python train.py --normalize_top_k=false --beta1=0.9 --dataset="wikipedia_en"
Below are experts of layer 3 (counted from 0) of a mixture-of-experts language model. Rows are named router (the router's row for the expert), down (a neuron's output weights, with its number) and show model dimensions 0-255. Each number is 128 + 32 x the weight over its row's rms, rounded and kept within 0 to 255. Numbers have three digits each.
Before each expert's rows: "raises" lists some tokens whose logits its average output raises strongly, later layers aside. This comes from a sample of Wikipedia text that the model never trained on.

# expert 14
raises: "are ", "of ", "were ", "(", "and ", "in "
router:135101154122125118141135168127105078139109127093123115103164125103145117112141108096121118128074142130186160132137065138122137106147096124141135204173120059136126083073098129131152123113131150144102110144121120129146160130180113132145175089180124101107079159122085136154096118050128097092135062134118120192134159116059065129038061081134152109182167167155084066187108098115147102093132150116079133103157116168127128060088176159125142154096147062165058090093117129145117092117142127105123106119154094123093077080084152045133087065089144159073138135142124144156113117153197119115149088098115121127100129144085119190135123116116162101135126192125092100048105076167120107179124106160148143144145147065164111157078121106146189110159158125076148158086143134127132148125079096
down1:152082124111168103143079155143167168129172070074104116125187127115175076131126140060122114091111070120145099113047133100172138171178161144171146136132154182079078173133089175126123162171082117148127139048146123158159075153136159156106125086103156128141062190114091110146076086141131132119119183113086138133135084093173153207190100130162159123129103156096095124135104169119121103125130108159138097165176084144117125186130158119143081197096132162093134122134054183097104131129092071166182114150151180154091131090118157087109122142151120108129097101190134173115094111137154129112119111162104111113149074071146143079129063156157123182143148155093120195153108151140107079101154062120152131112141121158112182192118122121142147095132140139149148077132108148149145163137139123
down2:119143139098137172069189186121101174128125173142144112151137100216109103158096077121111098126134109153129099120169151136109187169152104143122106140192141173123171154105146222115117062091184157160101144136113104146120147142122091123141147104103173128056096133144068154113144143137084113079107117201113135136076130077052165139108114115150160125130104121155132163180163114121080164153162187108131160092152120094166109130110158155152100127127173179114167173137105133121084119185119180156156109097115133154100147150080122102159079122151163184101126123158150168109095085109155111095079130142139098198075173138131108123185090126131140098113157137110121128096113108098077135160169136133119123204136141180192143102071119067170143075084171095046141106143110157128113089167126113
down3:164134118152136144136151125110142131123103107152130127117155115165110080156098118139109098072138106091060110101190147144174122158112074107132145180134146093125165070081049141100164110088140114139110117152083122147132197181112134074182164096108146081126097114176117134110131112081137100106120076099120156104122158120077157116132050069188133150114110125117084092148137172118117072093177155095107167111181146113176153119127167144160130119107111145119151124130122143137101141170111128133194128080118114120087067108141143054179118083085100175082125138182079130108105094095150137147144114089153194144153102099138159126225083171089066097089113118125124124135113083090052110141201119148147098160136098109127131116190146096140171132104214117093117098195081106123122132123118185
down4:126154131145152155159143106157147160109190099125179127129110154120164154151194125104128131180150160239126159162105132069157130097140112112133118114083115099109141148114120157196087071168065168153123215124185106108175136129140066212115153175094131123168114147095098126171066113136132100106104150167089113170143133139069172132098184156077136118148138150103101152134138108091244092128096097107116099151078124093110117212102159147107146106161120163140142110163149146115132119128138088114133120164071145112153112190152131107088202101198159114121080160119123157171116115102044136109167166102138146112135103168124091100089147147113141089103118139178098143119118146146133117113152151169071117073138119090150141141138125130138145128164129184086046146142108110152153121116145155
down5:120134133122166072116086116131119107126103107112084142108105132122131100142189114143114156129132154140126147151150107149166124131135038079240169197138151095109106105077132128125142140112135173106150119196096132106096144161099112127155110161103155154146091130092102060124124094070127117177165091183115210112162171169101103131128119119177144084126148138123092129139177116100081136176157207159153172113065128063147089154143185130100169127107133103150131106135112156134090089091168070139154122138119126066177090107132175142129116146139131175157158154085123142121175185077140156133117142133112175160065085121132137132134130112083069076137122124102178185141161100110073117086112127162020156098109090165089112125087125122175170144107144077089169115104117096132080156113112122
down6:138181099050096074093131090105097130070142112124148126087130109175143075126127081091107168139113134127131087115117063146133152156180076126134194118193132082157110124102086108127154113057136115117084066127158159131120086119043108144137114099120149183125112117128155104151096098077144164117135090120127204123108172159104139159146053103155106128116104111152103113143114088085105102207175156145098119109134102067164110161133175149107110113115082148131186132153098125118090107080164158134109104120156166125093082103157123104153107101087187093130101159145135087126118101124206080116151079099092137135121180120118126136169120126145092088137110153074130163152146083139076120161089115167114100152118134190165150104106122033148123152103179124028137072132118085087155120132113108
down7:136090093068100122141070157105109103153064165146116129095142104137177154128080160127165101107123090122138168075138114160130138131090119190109117160089098088125122111148195082129102160120201185141070114099105213117128115117144043120116124068108112156155201151125139115128083133154129136154124129084179083138126084125129152113168173142089102109129108122125145103125114092088144085146120209102119140103125129150095164080088147095093082151126110106092049089148177053144099107123099138121152123179155063067165125114149116077115100114172116090135137158145096083107160146135114158192153129131138176105165080158128125163135223143066101168144157126137119157108118131155182125077097163110137137169108150160114138106081084123100186102143111135109134164117102067087115068133133092
down8:138078131111146141134166133148131120046120068147101122122153094150145206153144139148148132136145123149116151134127188124179131148080096135159163180179126209112114168124115125153125075162103109106155064115105151100130125166174094098156122117119189136109141088059078180091127144094129103135163119175159115062206123120094082087088099169081156100098158147096063176127127169158138174092094169157168132167144097065158066184073088124190155154139126104128110149099090144107147108123059145141118064100080135122155102154116156147144169185134126119155113121098131120108156145056121183177121194161186127106093145076137162175117140087093124115166158118145160165139152134139110165071110118138115158089161119110110149134131137140160158136078120132101131177168156146138151093100189137
down9:121111074150081050143164156121167174105143092141132162088129146105121174053083149181120141109119167132109133161122205094129120092146162134161105108197170108094076152142140078181164164110141128161121133171099084116144117141143143084085130166110144104151084123164173123114118132085109090106088130141134140194058174086137134070094124116104163095176128164120143123168093134116088130146121148086110130097099132181151107093102122151132144123111188055135083169121117127166092130108115145156105192123114107145076166113097179138168120122124154186142185114096150130184057164149145125102153127099104119122060116160147110150079137133145154085099075075153132102121149119067163080161162096072103126116112120095184085119099122130161131094138119109125193175122182193175155123072144076
down10:104199213092177082114133090145117123125139150147175108068090169108092127152149112115136136141162151120135137136102086109156157138108085105133139119103074161142158103096087138147174126093128159101076147156103096113167147097112100126152164171117127202066171114094099158158155120122083076086103118124175109156122150140107069132137145139172142114173119157108075104124158092157129090152190102149168107139097163029081111146180114128160094135185136178179112146183168164106116135101151144119124124144128106137174078124198166121182090153122088110144167152109147161122138066103078116116129083133117106130110127123130103138165094150109083162151123148144183073120161104233146114188133111193125112116084119108178117123123085153113087103159165184076065193121122091142103157144152132
down11:138158137116122120108156116136084092094108152102102162129141060135090086127098097094153079114095105135132121115126098176123215182181075104153177161206120107144127110089076175133165113053176124154123105158150140105131109129140104107169171098118165108042143160153091137052124119079133115059117077144129137123104149129081111141130081111131116130095108106125096130163125104118091122127146131092077112113186080125197142130108194164088109132107131159142092197137093140150103107140162180123192150150145153083121091141109094067137051142059131132079122090177142103099083077112179140116137146152119144140112179108147135144184125141121111097095116176103089125104111095133058105162083107158125123171146135136115152106093150093147141106102205118019145094120120110104131098120154139
down12:162122176147058112123125140124130107135133068144065124180184113169111100098145134157166113107125173135096122098074150144097152119181125077151157115113099106122121131169096116132131133166122144130093110092142053107152115153095156185120111081152175140167084095115157125156117142123103162105109087145114162103134132024114101104111054096142183082124123079137100065126113150132120137117120152144159173107130100126110101169049157150149231111102087053197076140113159086147092096081132102139141157152167096096189061109121133115202121160132146153125145082164137106177136143074141117147158166090147072099146149169118188143085137104141137093079080097138136140071113130110164157147137102173089135147182113111083150116153115173146069154121121168123157078131131098110130166135083147
down13:081114154142079159188093154131127179143190114157175114121127160125123164137159142147067159142153176083155110169103124107102124105074202135076113097059147189133131164133152096140077127223082139086128132113156131179095113071095122122124137149150119136131160161126153126160133129181070137150100150105143084170114078119194137158119176166101157138124097112111180118122119121146169144136093101104161172120101162142108101126152069074156120096172103103157124172147155068129177138108101069158107177140102105158162178190162106133065177156175083116136115122066131137156133125108099097108114116096138137119156121169155140129150121134153144155112138106156093118147128166148201200083163148075153128127144079118156078123148130152078115124180043127218120169144119129176131169141134118
down14:105135159087100146223124138113143137141148061160127187169191127080112182146178118104122173151148114082104073147120069186185120155143172139149117122119152118115105116109180135143109145142179218133114072140104084084166133057126182158124164135140146148123106185156118147077101117112092136114110136129075094132144101110125138172131143088108135110169108176140057121107126128096084120132151112125177089144174141104130164080131081210143092100118085108164106212119212192148152136095118201102167066119180110133155089111141085105105082147121129149078176136156140142107118092133125121153164146118121119131127171161080099182135080165138188133090132189131111124132092118115164146100124128143145150115164110078118095133141123107137140138135187124129158173090117086118113166123128191
down15:089156115117130110122144096195145149115140073119087168209151124178143133117105189191098077150109130114151132157101116088088140138182158160133132198171090152089064106137123142146176175122085103122150147138137141146061135087098181096085089082102145114080185108170179165151137163106102167136121154157113101110109133059131126102103104145085140109133153105132173127090140146157104204122128152107129136156121107136072107061112183110114126110087138095155130091113133126144132080101054113087134145136110091185094140144085101198125140161132191103157110097164103102187063146125195120113107163138117076136150082079087119157135077139139194068123138143103070133110171142144107136089150120068148121146113142125100146167133153103144091165090091079118126103138148116199163162123093175
down16:165142064080131115118142130093146138090144195171145141182131092151091107110140086100094079113110080125119121113098075170086184186137078176107112095166099141098127145112133089109212063096134153117126133102145157095101127158163154152116102110049157156130139089121095134152164177100131117084076079076172106093131129137087136114101146146141114125127134086064140128116126147140174146123146122083114137162145107115226151093107123167139135141092146152081120139139124208181048115133145180196145107204169091164175134054153116119108087087128098058160110117151137106091103116107130093103120115146143097059105150109087181109135088109142124113092110132114105147133113130107118175143168096147107203113099103119119130159135148068150095086118162093080177113073110128144173090115137135
down17:097135176135113105159072099101170160076097132123121128137115098102141171093098104119119188156156080150158142093074187124183167117139124114133183180141127113133124124125130074096119124104161125084102071167080141115095166118103105125116148138121158068185111117082148139102094077056076171112109150092099111136168141156103050067130084151110135092071176109125096070150098134150151158115119154158139166132131123097175101148069174103102183119142180085123110070119104089149096119094120094124107156156101162061099065163139119108159154153178118129096165122149186122142084077133146190126069085124133158107117172157117124131077190110176122120116107081099121179130117124124130127119120123097142059118174108172188147093104086121117073131136121173137104062114185125173101108102135073
down18:168156139117160099141155138105116115105156116162125143115076077116105050162153169140130065159202119101165074120106144206153110135151122122162135128106095126163109087105078141138139076116090143104145107135133120116097064177172134161154104078131121132148191179135124140145119096105138201098112191127128125103153162194134148136122129145156115221156125180066106123156112085175085099099138118128119092122124162090119201164105145121133083083111118078202068113131094138152134160141128150125173165160122182100152104073110140095124106166100172092122129129142103150133103145135099147148146122108104121103129168113158174147049068132117149118127154088100134126086144204122117122101049096119147070184084155118148173135150170098162198162137099135130103115126134150038074141105095134
down19:158159091118138138142083092114099133133070173139127095088094188124124097170192126119115146151169112175082153123143137156137087132092129094164121056116083133183182067135170136117092132187158115182076218140158110167102070122120155052098060180119076126157140119109116135119118132155135149130110117086135165160141168166131100088179134146168077156098148166142155144133194144175121137149128076121143155165153120122108099181194129092090140144095125152115135135176111069129146118144144152133146143174131148102093135119166178146052060153168097083113090129122098133179170148079078179144149153113124181082171131131164103127125184101154163121124100112092138106206106141123145122135118140152075145103149132131116160066103153173101141172106092126182096114159096134160070135130079124
down20:066139187091171153083134124102153065094138115080090136082123082132129165100083078152135094134098121124111116130123108101164115138109186109155130149202130161099138081188106140089107176116075157158132132128118150129108085123213108165100168113208138137121161097085137126124108094112149103078119121118121108157098120144087087106120168123128109125164163069150135188101108103127114125128091123014121170096142060137093130118136124154071151180152152103085113157149075109115151095067093144163139136092157160140137130174153145112144078114127118171126111055121108139080103081154137140100134095162132091178091099184092105082135173100102163090126112139137123119192179123200151138078135072101131157151118118209114099157109159138148134151125108129106163156181105139144193197136117098
down21:117061132073154159130150060082151110162106097106135115161153107109174049142168099091123134144125073152092143144184116122140107142125115120126115141137114107086122065151129145121056120107162137214125123130167164109144123153147128101122144040160079109111104150159092178162124107096126056138101168112089161101125150125189155106094110074181151094085181159119110114152101161103146092143162123122110125119188126093186172105087180142077190180157194101120122091186172062122062158148122195102123067166121145078153057067100195082113167080108138148084136183147133091114129102126168116135108098147140107134128116102059094155104110139182153157150121125135083163100142124113112144101131121140168100105135156132155116142132126160102132139115178160073132171133117151146114099122136115
down22:148128130108152087138149131091075110091103112109161115118160106118135053124195135139135058097123087178075102139097130122143107159144145112151130160132173117093133129099160141119148198052115139126136063119212123128161126127103172098097172131111084068127151187127146164175118125134151138137100123151127106086151141099110146124133110126135165066140132141037087107119093084080089090112108134119127143127153133146132122135130125165170129132142127099049100111139123134167186120112162192117181142115114100144138123097139103114147113110098146154153134148097113117174138167154129169117104204147126100156110067132090170093192113111098209103121096155066174023079127104105080136139115120161155202083121174104094089129165083093195117109132135123119178095076175152093106119141059089
down23:155115088130140089114167117091149092045076161185190151144108090119149065141187095116138106119137138168157075110097096150139133121125087069194185129142126133142146123121143158128143149105128144118097115172090123123130142176119087130125125142127104060164093196071138175142150122100160119143142125127115197098110167122127158143112085144083126103150108119147113090042118141139103090138152181109133143147164159158131141118097172131117158092122175066142152137093097147186101103135170125151093117126084133111146045094135108095155146111128126186098107118101153113169204168089093150156098115044174118160110140091114116095179120135126119064129064079078185147112138108101054111185080165156128141082151108180125138091156129093159180137119145091064127110180077104149110122099115094
down24:099180176141127154148077108145191186100179043152132138169131131068094141151137151121128119164109132123130105125080106130115135111124124065111147106118175134196089187094124113116008141200053111114135126123103058097131153122124140106156128126130181095179166160079118100097136101131140114143172167148081202208112143146124071122056194107123157176162178155115132136123106166158168136108143132148160131135087157073193145136177136113132110137110087102180156121042129155149121183100123121181129120052098113138099140189112103146112163167148160176130089065165168133153165112121164147105143106109127105137149107112173153129163101126187109109117099124195171152148125121120104167137156152154140127101143121166154158151161159155122134154167140120115117112146112143162158141116114132
down25:200122118153142199173116107169165136145129085158113105119171117126101146113172170125154172135191098105128117133098111093152104128122179140077114107107078100125183143123157102087053109141102149163106112124052130115148097165184166165110132097140123114141090157126139151118156136163125138180140118170149093152141078117197137138139185159096162138165147128101146136165141143107131117133151114146084108091114212095066146107087045123184151135093110141149133141034211130113176146148100141120110125084165123191073127166128100136151154130151085094115076103146143161112096152153135120140164142133121105127176127077174135129128126171114128156101171112106161199195101131137178190121147050075128134147143135139130126142148139147117116104089051126194193107108097115094135156203101125
down26:134111088145116184159108112125153147120109104091075123089222135115119120138115132157159152141197129168154107107106128113095119163195116106143141114101122124190137169185081183056096087172121151121115125107151146116109138139101117127098105090141162138136140113134153130095110109134190107105152147169175111117149096048164031151231115063068175140152143085121144154165127155143145168121154158143142121094144071149102138137126112110169119115133107151123088154090159108080176139192076092035122140131177143079116148155087101170102130124084114115129058098130110118100138167126142114110126172159154101159146144048149149088121167126096119146115129183099156176119131164136128165169095139146170162129130145128089085104138091127135116061157072152140151082170112123189106177161176128